From a checkpoint of a small mixture-of-experts model trained on Wikipedia.
Experts: 32 experts in each of 8 layers, a softmax router.
Training: a variant of Adam for the experts, 559M tokens, 4360 steps.
Below are experts of layer 4 (counted from 0) of a mixture-of-experts language model. Rows are named router (the router's row for the expert), gate (a neuron's input weights, with its number), up (a neuron's input weights, with its number) and show model dimensions 0-127. Each number is 500 + 50 x the weight over its row's rms, rounded and kept within 0 to 999. Numbers have three digits each.
Before each expert's rows: a language model's description of what the expert responds to. This comes from a sample of Wikipedia text that the model never trained on.

# expert 4
It responds to: Determiners and quantifiers right before a noun, such as the, a, this, another, each, same, plus position codes FW and MF in squad tables.
router:454491472557478508502450437492417459485453453508589535547615459509489516576558550495463559441531462572385415508469591474510469547525525414403479487431505449419556533560564557599559474505462538509583545504486459525457561528457451461442478451509483496479540552471500391463606527555513593470479596461472466404550478492492492542564556435411565489523543445450478513505532511460462448497472
gate0:568488549474496444471474548558456520476556435542481515551483453526499567374452523502529506432532503597503381530532563482447482522532469431420592484475516457466463504551450459492488405556479482567423581504525450521564603496569455510490542490527540471482437574540500420460507414462601507449453434531463553531490513467463404619553482473582498492470400422511428535440486516541517575504497
up0:563488460611532468459504555581525469505464410455623544420491501582532522417549537536499487407502621431525392501460470508526524547453507559508445591559437497460495426609475515477499540576497459491499483436530441502512558562478508608484478544505513491552486506411515478414494485521462488531474496562539563483523536438516515463625477552543525493445477396533498555474563501585452478470567
gate1:544485557509491462561588516458486517551626382431520513598503506437426565471495470437528518589569611512447498499499503604516561550571562535528443484467522525488552373441538524465517487513472543556499456492462535503538523553435492392507538526483567471512491491450567467460476526447525445517525483544537570491480538397453425535479486503469527582478477546460538487550386454471488574448385
up1:597456515484499471521549468496414504544476539533560562580545475509522586534471463456477490508488573590469434487608459531575452502536559536504536425504469439447585507454462569548547525509522618516527371485465506440499421519436544442474512519484520467487506510541570594512502487476627464457547551462449565420515584455551499548482516509451505517503476401472391507546412546448566512467425
gate2:521410506486532563443477396495602461541457504496488444494470511446458555554478577462502425476473522524461638497548596424438461501512552493442411549524559497514444583485526545556555423525458480467523459563530549532494535438571469503482504591475469505514441405477493494436469333521536472506507573575439502507504474602458536472488478469486531475535579581537486503439434583487462562484459
up2:566585473574520461456521542366522472464534493530437460441508444496583408484471530566535533433529564510565506413446453479487578520506518577515600454503519555575478513521591474539550496530525464478634499489481421500519439608410544504501453498453446452596476523573481565461526508504433524421441518423440547584500464495543502519478503469494464566481467485420548556525479378516516493534515
gate3:549535471467484484438505507493478429492475429469472491642471448474487495486489513458585472486613569467440557524490501562521565487386506482537457465472462472466526400525470448500559472544507540609478501490539430615497518517493499469526432499503490387427480466503477412469527490455591491509466524470486470417534491465498536581447521574356493527381414442507557489495521529547416485548400
up3:499567381512529534515541552597536515571459469506568540403588547482492509460509569447491535444506527499508512568500515426619407511503506527492512565494473506434487512524488556463458514480378493412502487518479499547577476523507572540531544487518491523494483511620519490454481546568463480475495428509485563487448537541647463461585416433426522441521471503598494520421468456383502489439582
gate4:557492555489450564580437446522462478527434450512422505524427528552460537474502426451456482491503540539402459504505571471461469594461467494414566503500574497406426568523572494559452341504530487432547420495426455459499540486547584425555511491579563535501551484510527462514543527562477538597497492485497504525578542442521501580452471537541513479604600578536515577480475477509477463494575
up4:479473467574526417570424408583456461455494521518507509433460545481427512444451555533512537544498495462540541474494504443522508565494589384545560606553568439522534446465451574519525430423513439510534509452544559503455501553531525546472521512518497533489497461483432663481577519435444524419516495505409466590507576589497492452508467496575501420561504444511575418513554456553548501467515
gate5:512543547472535537510496492444381529560533502432521545565603498480513525491478453455481510516550555630413541483555494480498430542458475545488549492589541488467459471521578478594482463478388440540563525437487499496557565488496544501529651445565471569439494467486522393451508470526486461500495416444483586465522516383449455553508554508593537587400479444510517539516466578490524495513508
up5:472493445475474516541633534398498497534458349467542508549520412497507526517516485550428505573448428568437471555570519468504474465506503523431540450540596550410529540597439474461578528461514468526488540508512515468497401463550463453500580439474509499460471498458423532500508572523544540531491551469514522521473584559480449526585481465507487647464501462483463569589380455432518495480485
gate6:367513507574546547403466493488478451483495464435611502557511446592529538539516552529601503479571458528508543499469430483550520511497458450445455546499477424545483537582427545582586450490475519523557477491504458522491582549448488492405467480427509527504612479493502480498484430552520582448550619458526515418486503442570517486555506541446528444446599501515470535523516582563491420469407
up6:488534553505560530582480476567465454462447478462563468484526502490496555583452666425512520569547539463459434534450469512492526439492448419518440461441514442533505496541458486549464513517503549468437473500399463501562554522444531604352499509519483468493525444457528537517585443469494516468511574490444537443421422448593544539569519445432513397502607460542450483495458470561491494418512
gate7:483471537542527474407535497429551546475592471552510415577533387415580417544518548439466568423501495492535551445456575442523506533455553486505426540442449500544601599550442533591518521530488519526552491544494534584484532478480452564460532533502445531441511411521525423396483546529379540503460516509496604498454505610469527420520476456525520501535546530519454525519520440560525512439504
up7:533609528463463524455486535499452534553444515594546422530539435436503465464522494537476532480450555548431512545479514479485469434473486459402569501446457513532459461546450412568489486463433424526486497510500477549520516579471461534541520468508566445488501480475514471528578461512478551492432481632517471499496553462532482549479556541509458519523353498405486617417579595603434396556419
gate8:530481466505524494424408486447424483523576585492586488546407456466422527516465500522501499478478465530432430471480619428587521516485619519520513406455542424580584445530560496514408493460537494425455483494498599553534581542495477560495488474487531454506429529492470534474517420530547437443453534584544549534543502573530412599480572466536529440598475479478437511555528485481493454471534
up8:567595509489453525518518426557501491491533601456531544510516432450534529499438476567520403536543632531518510461426470567422503564514502545521519510480528419525474501469510569448539482516555517484533510543591554538529505532431444449583571623498541432445528507421493471504437475610507418409582466437478574481549389514475457506534485500490495528564532410553582528563526473497473549436531
gate9:485522581498427445607544519526476372448489505487516477457475453586517453567604532498603448511468471551516526434506479441460511578523396486581546505561503540501488498515534543476479549486463530431513584547502541497569565453556412516434395508410480459529443517415490432476566432445517554437596533438417484485545498461527498514624483521561525515479506547482541470531481498495496579567431
up9:454519614461523533432470457400547591428592460462576496561391422457528519618483446547496395504546468476524496483572530463488556481534517493555529444531528502561522491490560469526507470399563454523549474435442505549447467491504413436483476494496554494475525566487461453515505416453528503477524558465522493452481474499494577569537564525561493524394517366545371507501547517499525432554482
gate10:479547449506531461551565447416489478424541483520448462420574558456529600526479396614501505631494487517483503416510568444569496510511540480476474489456553446561471572555515561508539519453554474551455419446433534498478527465515493541466376546458518434415504520501539512501559456470504480483572499450515452542539454466447397393520450436508529490460487500470395514549497640574508482515501
up10:484529457506515488472554490538426458587440413440566532536485389480454476420502582428513562549478527512442442431501505613445528595470469394498513520521424546466358380506556530480431590472583404472533481477490446519490499527515463484490484546512515486612536530470525479531499595509492536634426478497535505486555558453516519587526446505497504471562506569510546508468460522481461529505534
gate11:606505522423384550554565556516515450531439433457358495496479540538448489463471446471464490555515503543410453542555470527433511563516546529440509523466580539526545499491577412431464457526511444554530607508456466510423461441514536522382506481490417531515467533450488434510511564454524445531488550400437468576467469428480532553490565495448481594445574469495515561415481496501534455452459
up11:466569493473431458494374595510397544430462574452628441428535446516492468524420575479450512514540474528522455547441555489443556551531502475385503440499476536517493407496453469505430487502539558414518490463534476519515519501615506534537502524474450466458466423527508486560503504530459511425471487487506584467467545606541427520662503499513457485515510569458524465411501431564459528488527
gate12:524477486522497477485516444566496457536461461530529494551495482571416462480485543475452573537531462521488483545537609477509504482431477500517559483463517495567537523581429497476639630486520495521554523657569489451426479629498485489533413444449421531426470477460403517604522539532562464476489474465408471511498533528613476493584514435468522455541503444475394460551491520501568486537498
up12:496518458391607522463447499416512477482486538421540464497537411526459355465507603499474591527516435457459491505533591434426463494491466574522513555527472511518471448482537524487532549454518519456446513559449575506501490556604513526510491512538447505551535524459470532552433459537549512518529561551447492478568485602511445538628541470562487566548446388462450401514479562499524518597456
gate13:556465494533521578515501447470461443545597509535517535532518445483406483533502477471608534553440520538518468521563496499471518544415494555556453516515486482474403585495571517490436514503476622535569622570515553509430535485481549479450493496515519386499546531565492465427640513516465500490457548530444444475415519534515493437549464461543503539553385621530512464543536377547550493524504
up13:589526612427525502499474476504516498617422443484494571546456503450478470615501504482519498507539596520559586515513499419532551546465548464522500440534612519395500520571467579522480506448472590509609510542464396537486476557517541444459450538536454464568499509389579507447493532424517460458461457456486583465484377550534458527512540481440465570475523517482464535470507510515559489576538
gate14:483442469602568521509485375533573409465489535521491514484451468454542578521445604532529498506471453463391446498506494587465428461527545444485500498467609501498521491476583472443548424533536450493529504576441501451507532463512493424409414472448543497482569534516530525518493468501430576473528616465460516557454504487414507547533442494529501475567646388483580549548505442519476517543515
up14:519389532542458473445525453516473595553433475573523535472530468379491536562550476477522496534499515406494581414485491576507501511625468567558511552605431509457539460454492626592510505536486532428551529539511476448534421529422492502533465479509442583539424492489544444587476578517444574578478511543540469458455434497487420471468458466464496487506498530613527477460432447482468546468503
gate15:568470486441546485479600405473509545492492531531557583454523499535425451507552430495467515481493567523465406444578488618467590445448564478535509499451477482539448541422536506500485469531486478472564467564579521510468468490521457405470468505481471505499416579410531439530473416502556419615528549574505549526543531438437412614483446413464528567431486536574549514481532543514522547516459
up15:571497387582530496501495478492612551499396569555486507454457447601589471498576500482550490519481467473528497458518490511450480535397549442473526529540487484531479561475459484467503444579381490531471470489502456497510462481458532566511524468478434558483561442566511371557476547422507529552541590458496543549432376488488520465382519490523493530569502497553476500372560507530490568446430
gate16:427574618515455505539434507418574543485484526507523472493510378498527475406504492530504538459505586603552502441502509502517463575494471488521501475569471460412524473595499545585400455455484563521516552494548571476501516464453427511403530444472527489569545428497444453560515470461461530421563462508615543492529487441521475579556489541474535509507477401490509472448452483356455562469447
up16:553545494509504488542392472482437559502473612587506550558475466500458508510498576550494518547428439561546617545529538611595521517394531546472465543479522487509549472540425577452487475453463468485490472458459568442578535534520533429560540604500468521440461508562605561455469505490568566515486481506531515550472511562431420511519484471491537489516373505605455525604486440528507508503555
gate17:458515412520502520480520441513584465492531553499341568613500419515467487497573503444470484631485466388403506608485563437519500482415504518498524505425436433521492524507546519468490534519495458453507515588422508411471541430580469494507473555555489409503431574461443479447562478509524593503466551503561471455549458494539541481571468508508535458545581469457552519431527517547555487539523
up17:517493429535419460532532442473477550592463399498563508488503476569531584473584498511476430467516485490532462517515503532421491583500492533633458527418581510534477443560587565426475521527567528562507538471521616456539561480502555540505451519426481458438459534523536488595492589533431459524545500530537501605501543443449511419508596529418528530472582515523596424448525539490463540512451
gate18:546540494491451525478468474494590532545516501502462620635481551609458543411477445557437513456481405572485483539500490596427400533481527427532535499550531492469535460473568445525527434531496391543464537505437480489497617432555489567412458503484599409444573526504504498413475508565501509474459541400543500468551476398471521464437495551537529483549464482559493526526514451529507496484538
up18:465480559479522498456403479486451415570527532533496407492472543477583437424381532450554512425577476441553522485435496495522505523527516466441479484520468500563488446447518569575494465415540351505483447478510550458589481553508489505508464551491535365556529460430534525482450554447451462535527417467486552524479475527525454554503441542446467493488523561496470421483383450590486428596456
gate19:604479509469547417503495438461438552482504506512605517458485455511450505457524577495569448455531416547418475482468526567451538439556479538490548524540454509476440478441504457502541577478418433521498452513483473471407541505505498429398567484551350544493527504508460415510377509507462457452510535405458470528443401532493507512567530408550490582486541505393441455488462534453575519515442
up19:475571625547637458545453516430575588435486514499481502463501512410462370549521463469467443460456486526578573419467497537538525523431511459479537496445547480494439582521623485539509511497532535528541517490533540544552457442516496528538547461475532487616552460478630463494558466504450455591462518527466468454497543559447488492468493480455494483511336488471517470512474462541564555537468
gate20:390489525492568428561505465453437434521555416446432483503555508473473514584398441527475428530503499452460479564618489444504490467503514477477472445398589496512546478466499417462527462436499571463600548497457546464592508366560560463454543571428502472502462575603436497565552542498497494494464535478524542534495544496503505531560505482559504574469551561393576443492496542537538510548497
up20:458474459411541405415508528505498494589507421489460524493514473399421500502531450488490454466554563532525528503527479564530519522486451541512545533596591497324517510414495487562566426510506499425480526486441474542461426490402456374460539462488407490561492554498485489547519488495486436428493501415496478516632541518505472556473494493452522598440482476582429496442496502554540513527570
gate21:544545415561489471498499499525475481495504491430432509538424418489417566487517509549499470431505482513442418566489624487398466511494451520501476514506429521504402474527458496544465519447428417435492565479537384549474609419418478498425477526513479476528519518517477503402466539574438462446603578477522539455503513408438521493454546433554523544447479482506537514532620455423484507593537
up21:396500490466550478532492460489506431488396461486499466510521442503633517456505457407493442503535479493472534500532486526607415576440432502613499503493469524415534484428487478444515511482518434465492443552479489579471509463568529603563438499550500523521591502535463500473472470505473471488445523336481438487482535489456495614474445488403531504513411513432637461507530454581464484534513
gate22:465469539512528432470517459463544335460480482482531440436448524553481531508517456454482592489490470536486507423513558477460492523503585502498543449429530494514512516563572487481509469491488527508544492421461571483464403511559503437530418553430488439573478374491453575526519486515671510537471626464407553496451497508586439552480479473515494530449482457501489439430426479514430567528411
up22:591539533528509438578417566485547583544522429465516446517525430520516510452504493476545503436509565560449485566474551562464450515563488581426485524520489502506547553461488523559540467486390465431522427420528563529530503492528497463462549509563554458601618467496519388485555575441525552572508447470527546456597378488554486516488535451520499512613499546596568579494490536516433507482481
gate23:589541572452567513500370537458480477554504579537494485478460451497555516489452565526550525461497497412552556345440459582547544515478514570497453613577575473501583466434494568509495576564578472540530431473530590474528498494499489478499533592427493507509505501511485538524487424499480489594592566502458508465446490411526461449540542536556502577464451433462519493478451474539491422461422
up23:534486535511601408511535464488430537485483538573465418418504480458545592451452492623437573450443458586478463492506505485479487472538526491530469484518509565540381541418472384475548496436569482482480562481428539521472567485490489435591559460482588502466506507499491568533534486610404479400500557534479449467520451411515416461508479502473524462548481480517495467582571524414555437540507
gate24:470431516464491459518475475581589456467491518520528495556501486501522517523488542497442515518535502453411413571428540546532488487406454628340473530484428526459397470576499599554462520547468511519513498498445556498473497530477431448501534425501516399543540532492538468420491524467463467536415507499506499562489537560560484576448527417481531419553452550597545464485460591430543614533521
up24:441525593444546494527414528564421539568448522547503422499463471514593500560501447477557436562537415461486492563469541507478477464504441515436465479549455572543447454458476543438468450492436429544516467552444464550584570645565442518511476500540496499529442439486434478504625478511463550466597582460456476452575517531530518577540527482463495521503455481550559558445578428408468523486548
gate25:493501512504448472478529375481510530527409484491455468512484512436528464488500514399497541485437554524487587572512532515417498546454465505406437462491473456518548479565526493558412583457471462398524547503367528565505530496520433405437547476442484465509473545475420522587468524598443413557460527462428454485422526523609514525442515466556513582491486598529455506452594532467506577475476
up25:501540420518524515473557428475523468499542504513463465527484464530515483552438452479511543441463443462518524499609476510514501515444520544576507527533503511346452526456642599560521563506594578426498503483578486530521456576540465570497463556482496504469520474504507491562507495561588541559543434411432412511568459464476529435503496611549502410454583477447493410472549451550476481601549
gate26:518364470460447650506590530600453444585447480457500481499534555483483472547565509478469414475546476473546513468474547497497457502515479539463460537571502581508498403452477553622466472534580530473586541431499509508536553493420438575517490444520604545468521553599499474542558473555519506437474513496505504532526474476534555512499536557437570473545461473552531493380445469595457440459498
up26:538543459454496505496502574488472490529441488550489504551466526582498510485510417486549498451445399603493463530494493545546534417494464493484522565530552424454447514514407444629514447449532560496514391453551460521518424411474529546577529533609537567486631512517450486493579542555587494514477524476411447471616527483554516507464517465502461495530418506529476544558554466541516376443546
gate27:592489546489475469414542526483505435501536437480520451527609497445565558442509538448530528490552516518485463634535604462492584468538515451424547555474512448485499452546517438507540456593465429545493477577500452525461549586436548458513402453513511481532482522388471531453537486431480559458501527537422395545450511442457452572583553550509482453491512481447378453550462436482490442451462
up27:492538530500607520487476527511573450507465479511466404407552482511518452433485555512496523556431479494489538446499463472484527537428557524497488621537625522582463462497558523462456489409533476494506424492381555498484542406655486537522476541478455547414527505580516593534452511481515544480488468478550597560567510512508531429456460448445538542538480528565518518521592412535461571575475
gate28:492414544549517549419468486533516576534480521501485466464531429553511512591518440448382461573524498476515498487561516510601475386487519561441553531459564397471486570551476534468490406541514506450595555567483488508535546510387502402444518451482435506479556508509419441481596478564529474458507520472533427526440504538522524546439556552414509460492531469566475507433450467454574520372499
up28:542502447527428455428471429478471525462486457431505440432543516556547520619524538554429410519537544600531581529545478501558399517481428500508484436521520348536500538517507526505484458519524525502503507502464453476503550503387514458453515491467496494455567437517505586450628459469508587568386507545520472507446483477460513446465531584530473503464506456593485438503478510620482609534466
gate29:451582581494512520479560562593485541531394481496536508474596476466502416562528491501527473591447478482466456528570394501550466573568455464431534564538525481450520503472543459552494439513495468598556508493400487530542506453508529465481406405545415483510509506488502457469532590504533533563474578471493498505436485442518437553555515406396489556553485446433560610497459541485436571419488
up29:617592472465466507432443493517497475522447457559540484565579479429488477472469426468436470485462528456433421514496450577468475495513510478439512438549592540365493429529490553493543528549457451606581451435428413527442539515505523528564511589532497493475440599489511483514467484462506438550532447534502561498505460561423478458574538445544486592533464465477516522517482459491468354564429
gate30:558502593436537486501446407505433471576446498489523538498587495521439636514438487513504530517472466487474362558573491525498453547461468432466512451537499430418542386535547533499521416521522558485452561494473556485476512474531524413494557500507513489518498543477552431636528504460499487581467496527441545433502602423509474596511519486452562447475485512571514453502414531429435520393507
up30:545480500465438558391445483511568533509512507484385448510472472618483505477527525440496583490502515467534463499444448437519492402421444488557422446610601471544496460465568456552580451451510523458524505489670550504537547511513479610478504477489508549527519525454480428492527401546471551540575481540425534438508504420503553471487563485591455489447466492459471508561549469452479451551555
gate31:496497600565354566524525460507479521506418449443440510497531441517499518476462513567445424510501531503462430484557487464391506617531460465516487471534525536551494463544544485519529517539467526485513608424500524505517463542529418500448450479466463489505560459420510486561493472521560516556524496459488438516425488420486578543620601535595510475501560412370576539490415521471494525424425
up31:559396470412531530497547524478532432596502499459456498500467522508512479436505424434462469405481505527549549542504453510577577444429520522498439470429438454504499548391527495456533545472526531486493550569504475464469533657365521423517585601520454566494455540516439487460497426502557453593549516534470484489513497481496500500471491558391519511501502471481506499465494638449539430594522
gate32:559499425503438561516523560596480537468425523453491541517530562489562488596502524492503507566593475572427439573414487527477567451360532462511504512413492536533487489506507522611502443580544515476488457532505469550544478539464454468423474376525454399516468494488470489491555508456529557429504592431434475489476533460520459504411524490485517387485447460600523566489429476470539541448585
up32:519551495438420513570396474541538529493474508517535548547480615413496557485480479449498455498471587462564481561542558527519469487485577440483457539570575524422517470562538504454492463501513488474512560579461559469443478491507519460610449512506488480507423565502520527476412500450481513490483339468521507518491421483486496646496543536462512563611592547480596448548573433494501504539592
gate33:474414654432585545465510498548395518504449506595592481517493368498448524451540506540528561520502476457508530565491507553522474528549447528506463447532586421541489532500552593552513441534470496435546515467500529562457534467436577534561507545540427540481526477508482469508486475510420556508555543605413515479467599445479503573556492403501523536534537502590469544468453443518488531502389
up33:446544533504464444472571497495505571476415429519406458533432552491536430563586474503458371475555524430542526536529496540490485534547617576490448495513516508552523636514503415548612492514435525445506566498424498463539439520475570497457514433482479547477486564623477506500509552460574495429500521540436539553547492487543570487414506508491482465513505539594392494562511526518553406513498
gate34:615609536471434520520489640585426487436471489484488536596465535483528516563528460526421473522476493571519470600500536487496491489423545586450491531484526500504458531540405382471455454458514534611473597534439478432459458482552452487413574402553504441531547543558477519480532541529557468487485474486509445489508541475501421484506567511435534517435507476510547449565530511469398469408484
up34:412487444551503560520493536404474501468451555497505479545539501527549454473508577445398477533538562433461442478396459503452503531516461538602498473429495639432506454442599557577514455473442395467557420504478568514599571540497498487599576471534488440517505509515488536475548560516442539535523525552478510553527526495467514483526427633532522506565542502513536531495397464486520429579509
gate35:517448592479493511500512533503550497511404569543501460481570470480530401543502570494559449627494447513455523538494486504341457446549482421452521485518595434532490564536498503456447467528393449484574525593491517571355504491425525489503484438533492479528482482488492465464489508470460469592491617431480450549539496598453396480474556423422527557505478505523501507533489573508540487522455
up35:455547525468405407453497486494440454407423432494535456469496542463582392511510504450547612433487535554386488486486567467447474566544501517464501552482429554534475485580493489491440408548473439590442496510461535494480495532464480479467465471467467454595419518442521547468521507385467568547421466519525550434526459514464518538550528540420475592447503446580493550439506482513567490570406
gate36:475535462426471497576576459577524501459460463375506448451539536483544528479556501474557560429503571490499517590587535384552508523428544433504514463427578492440446432488597448432576428515543586511467493520551480500464526472548488462511437501507411518480501536546503553437579530496479469551440532518455521433498434393496580532518519450416555526391470508556550540434516490529489434426523
up36:541465475579443487552483415548519429514539519614452511397437513601538502535508468575561459505439508557576477480467483466506469440512512538520534535432604420496543459456493542482427455555488496510521572471565404497456569503538458477465417481486558496460415462440531515436498501471557582441488443397501492467568516394495505461566546531543495468600430472519575498483515466444438490554619
gate37:439478560496510478443521535476440580561574564537440459498417534535502538539422552457533420459529516467452530517591553496565448504538477488468516513510560494494441519509517482578487517438436498468522545544500532444503472490500511357509508377562553530426539540441518511522511573516574404524490438424452518548593520549491488682534519472471511519506583467474423513440530547466447449437605
up37:635532498535456445574507500516473422458455564480477437440479489568492478498549467445492477563516470463454478532382517544562472486478517514516490501420525476510488432547465521469399476519535502475510525440415494491387483554530548350415463526472423480623530451488616553484537538525477542497511586477454475488490425595541557470482527544468504440547497557576458504542542433469397584510491
gate38:488465548419565532428475508523501446433485496471526400476534529527421459438478567558515523520455564544487457444519532465494487488572570393539497484475583508597504418529512598432534542467413512512480501544555514437498509538460530515398373495495455442494554407517595498504435587494523456513478602535537475439547486527425470481496533463483505454561541495504466494458390389547406544443539
up38:536456486424542499510491558471543535505582612490429532518462493521549490481521515596474511559541504519542536527533504438536449443476464476433529479440513432595490561422475492536528575507498436365428486532484565489481570469452535470607531583515495493434500541484401575530509522438589505454532489424512490518535573558499575424348451499498509495433461512443489367499523565510548514462437
gate39:535537505503477494437493512560486473418425525424554559473495414421492460474466532497532530476477597469508471472531456464604485542436451517493568539478385507460532497576488506571543506560487401584479521508535366528451657541517486462531416511564486475425535513445512402473479496460496436530481548507509481498438515439527556589556516501407505547433449431520442506530396544462484408493476
up39:433517493465454446552578568517563475513429533478420457576574519463467448478533468486431556456468479564467516572423544496377509391472441357503578459488550531474465623447504499447434496530484473454522467500502506519485520411547468445462458410558501532554604523474442487535521508519433432502587489441482398509576485526477423498439518548448524464509408526467538495451480536489518566556474
gate40:485487499573499511511482581524440476526477585599449564509564574459411481444502649488601533458534504388522516455517539488446411488462473453513460584486587457600523542550520496575454436520495485515488557604505483426457498467453554462494479489486521486467522467537644508513510502515460441407509538595485465537464493577451494482515554488423547407465484498577463432531537535531418530495489
up40:484527549458454466519484426411533536474604486532495517503568520513360532627445517525495562496555462398515489439520532489483467456501531545503517486555449542436494536473570615507593508503578471446534523428494462475454489525489505576440423504494489452552423527504494523567440446497468564573489519371579486412413384557495480495517502493521505474438486442491414546449515496561466399478473
gate41:542533515483516505515433516502612514451550520534623546538501493540456495619530468453469494532511441527531483445489528523561568417557603454519511465433509506532479493533537506438517616431549467482536530626433472513499574472467497561393509473501476442461560473464404498565550401456515438434453426524508548499526492580522454647495496508542537540452533571481467467556568454515440442542535
up41:458440452508470448432564501539519518407509513489451605522494531450488423582539416424541357508502511517475486525512485566547522494558396577449590509548472489464500489490452468628451519569474530481484485535564461540544453423460429476451521470574548501574516579474486453438533537495459603608486481563488495455549430467593451496510530524513487509525486538572583586459444507475428546479540
gate42:458504575452494510568422538441492486536454491492412576534443491477503561453426447462498416436451463513459519511527592489450488590415552531463520507529524390470566523469538506589554460522465549510567569423482475526492451463534523504506497523561415420469541503493392463491527602550506514556550515396478375532500556477546545471509536514554509501481529482451602441442436541384560441487555
up42:488462467519462538541498451497467533497488442366514497399526409586413530451515439402455520588474553552510397553512354411495581468483402522494481514434491519487497526515518520481449505392576543545479484486466494477496473527485475528436510499475507457512542458434546535533496532523577514526422423519593543451415564516479535483550491565408527478511492406532500560455575547509459452593468
gate43:403576551516586515503515461488515519525533549437577485486577473467429395529431454504484543465513546511498513538581455426586491518419441588504499545507522532409526558558465440569552533521477469492533422574423451479448494436428562545545418455530502455486599508511517534428443520521512557519511609440486501437535666521528535488456497500402539479513478503451511531530472455529529436409490
up43:449462542472377513553507503497566384433525481543554458523520404490568525526521464546390469472441485477406576564484483531505441500587461545605464442527541650503533510512485487509498414542516518440441547456492477473625512573520455410508514434536462546485504513469537448496563596539520430511553491506495590478426509450516498529579557502470498507530434503576551452516524554437545486497564
gate44:508421514555486471512574533482469436465462416452495391527431470398492510464510431501493561428465508530502484509414478478592568479541571513504438477490560496453479448535487457455538510514430553452494441436529451542449488453443429441348501518460436499541589615474551373468456472509537469637474624490523497497443436501483480520476515450427538500499562496519547522499598480507463528508505
up44:514598450555521546546509484444507477538606447517426541522532492633460474455477467440572469494457464537526447405491515506455551507479483495474577523482525533500524582516527535487474506562650451522518449461523484569605508457589514514380521522516492534551517460539481470395415408465583478481546504497499534402541453488511575542480545510494488412502480422456552573516401511481446501502603
gate45:302512480504569423548479552399530422443586514451597468549511552481502545498503513493412526482450524505522539494494509519389513504486480412490513489402436452475483589451538496545527450486463474471456523589529544522467510523478472445455561503570517494469460484445466441420565554534475479462607544455521457455650515482461431470501472536481519516514495443430565559506451528587547462474518
up45:559433512535455417552430490569441386511536463470482491476475669485463519493486518559554543588487462462465466434600483465518483519445513488513468476506498543418489488568443505426519563491483492476424573476595479552517473539620439523498534639453558445541464494497519597578411476462510502463566462483471511456583458519439582504410504461512515506516467450439410456500521468520508508490553
gate46:511508449521594480540430510413365563581425465386438502469516506519492440513383529456493605489450509635462530532493412521584478476520504520471496502516525542523529547545481500519441536461413456515600556474499389524588454507550453521444494457531435469532492439448478576490459529574471542531508568500574535524470493450442499572608576466485502480533523480518478516463539462473480512597531
up46:495552427452506504468476495557463507478513461593557558551651513577434492497561411473518537486442506583496471547522552571552468561530614534412575497444588485474521529499496409502565471489525470515502503419536424452476482568438494511554576410500494451491487444478578483464481546494544537454460592442497527466569459479528475507479608601569470545500532481541480634487448538537484470562490
gate47:485518456508546480509467461418523557454542535465565503503463464442549464522384542432475528473475447599577477514501513476436535525473427477573477488454494495581611580504350536544498564430544522540506469535454504526553483465485565553487514462421458483475528506535425466557461445532547534494487538528547540458562502535489559392573515563465502449550552486330549397591517496447519500504570
up47:522477445463474521381509490508546537489518507495591466440402511509461563515488447501534463473558573529518415602564467505455600555557495510401446505456456493529518404508502473456512441578431516555497527536520461479387497605492478527484542480486473488489547502406515559455550517535442502476525414517369468520597501406490514524483491536550455639420520501516520543495471448609540435475462
gate48:475580508494410511456471538556591496417519560538480514563551488510526559503509550462511525430452479557436496661532637475497505441527593428502558459450485529463486543530458424532564511456542531528490512563474436536391575532509527606491481369502563460457516480468545487488523544426527547427396408519488492515594436532534452494570506522490510476471461431480493520514498523572515513483573
up48:470452485553527483446510517526554490544410563494530523430464494566560507540585579521462480402554549509446580521513539535479499497464538557438408577417350493469557502524491526532542498450520542498527494484463518417578547478446506501531422585507525463452485484575554422515536544517543562484408517570658539548405426491466550508557502479469509506514525509505496405518606452557438485452523
gate49:496480538439513521439554408519506536562524536511525545513480572511327498525553466548550573543556478471557405484543581497501512497478506427433509578585495545487434438528448480568528467509513466434475490532580535445434607436543428543512555471623435520507480497525541506527505447503438523554630424426446471435461516472577482500534523493490513537487471505517418511517536582389468441498500
up49:486455505481477517472482493570537465583494601486486502448523478575362510485443486569525521428499497446505444429456377448557591519487424514581437571551512522423518523476536495488505477433485458553467419516601502518530494483475408501458392537544510527515519476553520452475460462457586531532611515497529418543543573509420449601431494472539473530517448461523460468488511619424548563476531
gate50:493478521495539484380451463460588468476421483470506414481596463458528530432472600355497550500545538508441529455383489483529497567548458498511410504538514446596465491521549476546489447571476438511535476564451509556477581550399478608493442522548473435497490412431487487425610479551452498517525573523519548498493433462551521572568466593487511464491485471542510522447496448513502529539448
up50:464565478518497519552414504577467522483399422413486555410658478438577550487552561473535512496512493493487492533449500418544530464508468542492560519458610503520476475441506449522495554530460487551527390511443565530536561479487481508572527630527471545441476400440522533582504559547573571583446465503515529439541481392556458420534530486570541480501532460553492454542522485516492568486482
gate51:502488430475499540531504497552540504507523391540547465575407458493474501532421535560514489436483508528491482514537574420476574471517464532545465488485406455491447505592503517545472456519471544506511694560495363564486471516482443467532493392429441420458501520438500450483400516499544623445482447436455532552522462520459493482444541441587490503469484508497474577543466511560523583556552
up51:447510485550479519509613439513530539560600433509524520574475442518479467459491510448516446427500528610472549457554533530470520503412387495562577470477406497513512416559533510471480469474482534522511604437518456484380404548538559437456418425409452419516520522482545394467458509516501535462441421495426556583504482503543495467432469559514465507546514483468490536518487620511455536485545
gate52:566503513447463539521515533543430502543491439425479547531432598545307443516537552548520591455520486542520520539506520544495631479495458462576526445441602469455522506516523456514481466526602499535526410555589490523467532501566488490424434480576541558440579501577541463421455531463514541518437463574541517471559454461558508567498573492465535439525498500463540521428503519533444468439458
up52:568466422492527527492451545525488481504598496501526478451482475490409469579558534482447557427564511542442488461534551557518627462498530518499543449397550492520456421449564512499585510428406537559526485460577415542461445555537440485520450365468528446469478569427561563548535493485574475457466589470466513486418506528401462570426537461503476530483458490552471511463458562444548579478458
gate53:521473528510433546509526480550420515488592467477620540390580547526507480385493493563584525501452519439556477467535527469626488558566496494481474398514394511448415449470455509488500459474508438463534522441434520528504563561574474496498430470508486474553540536502602490438545505580463529418497548487507525536457544526433475454467486569520556545420539503543424397423451483442514520581451
up53:455547443553509525514445534560517513463517475469461567523547452577513528487463514495574506581470512444516488572490439546566469471493616514512508444571541515429536581595545545531525512527563448491549540475536580489521412453446494547500517450463436583571573553535518528435478548571480552538500507502422565595608535507498469543534474550593516372521528472502546446465538490429451467649441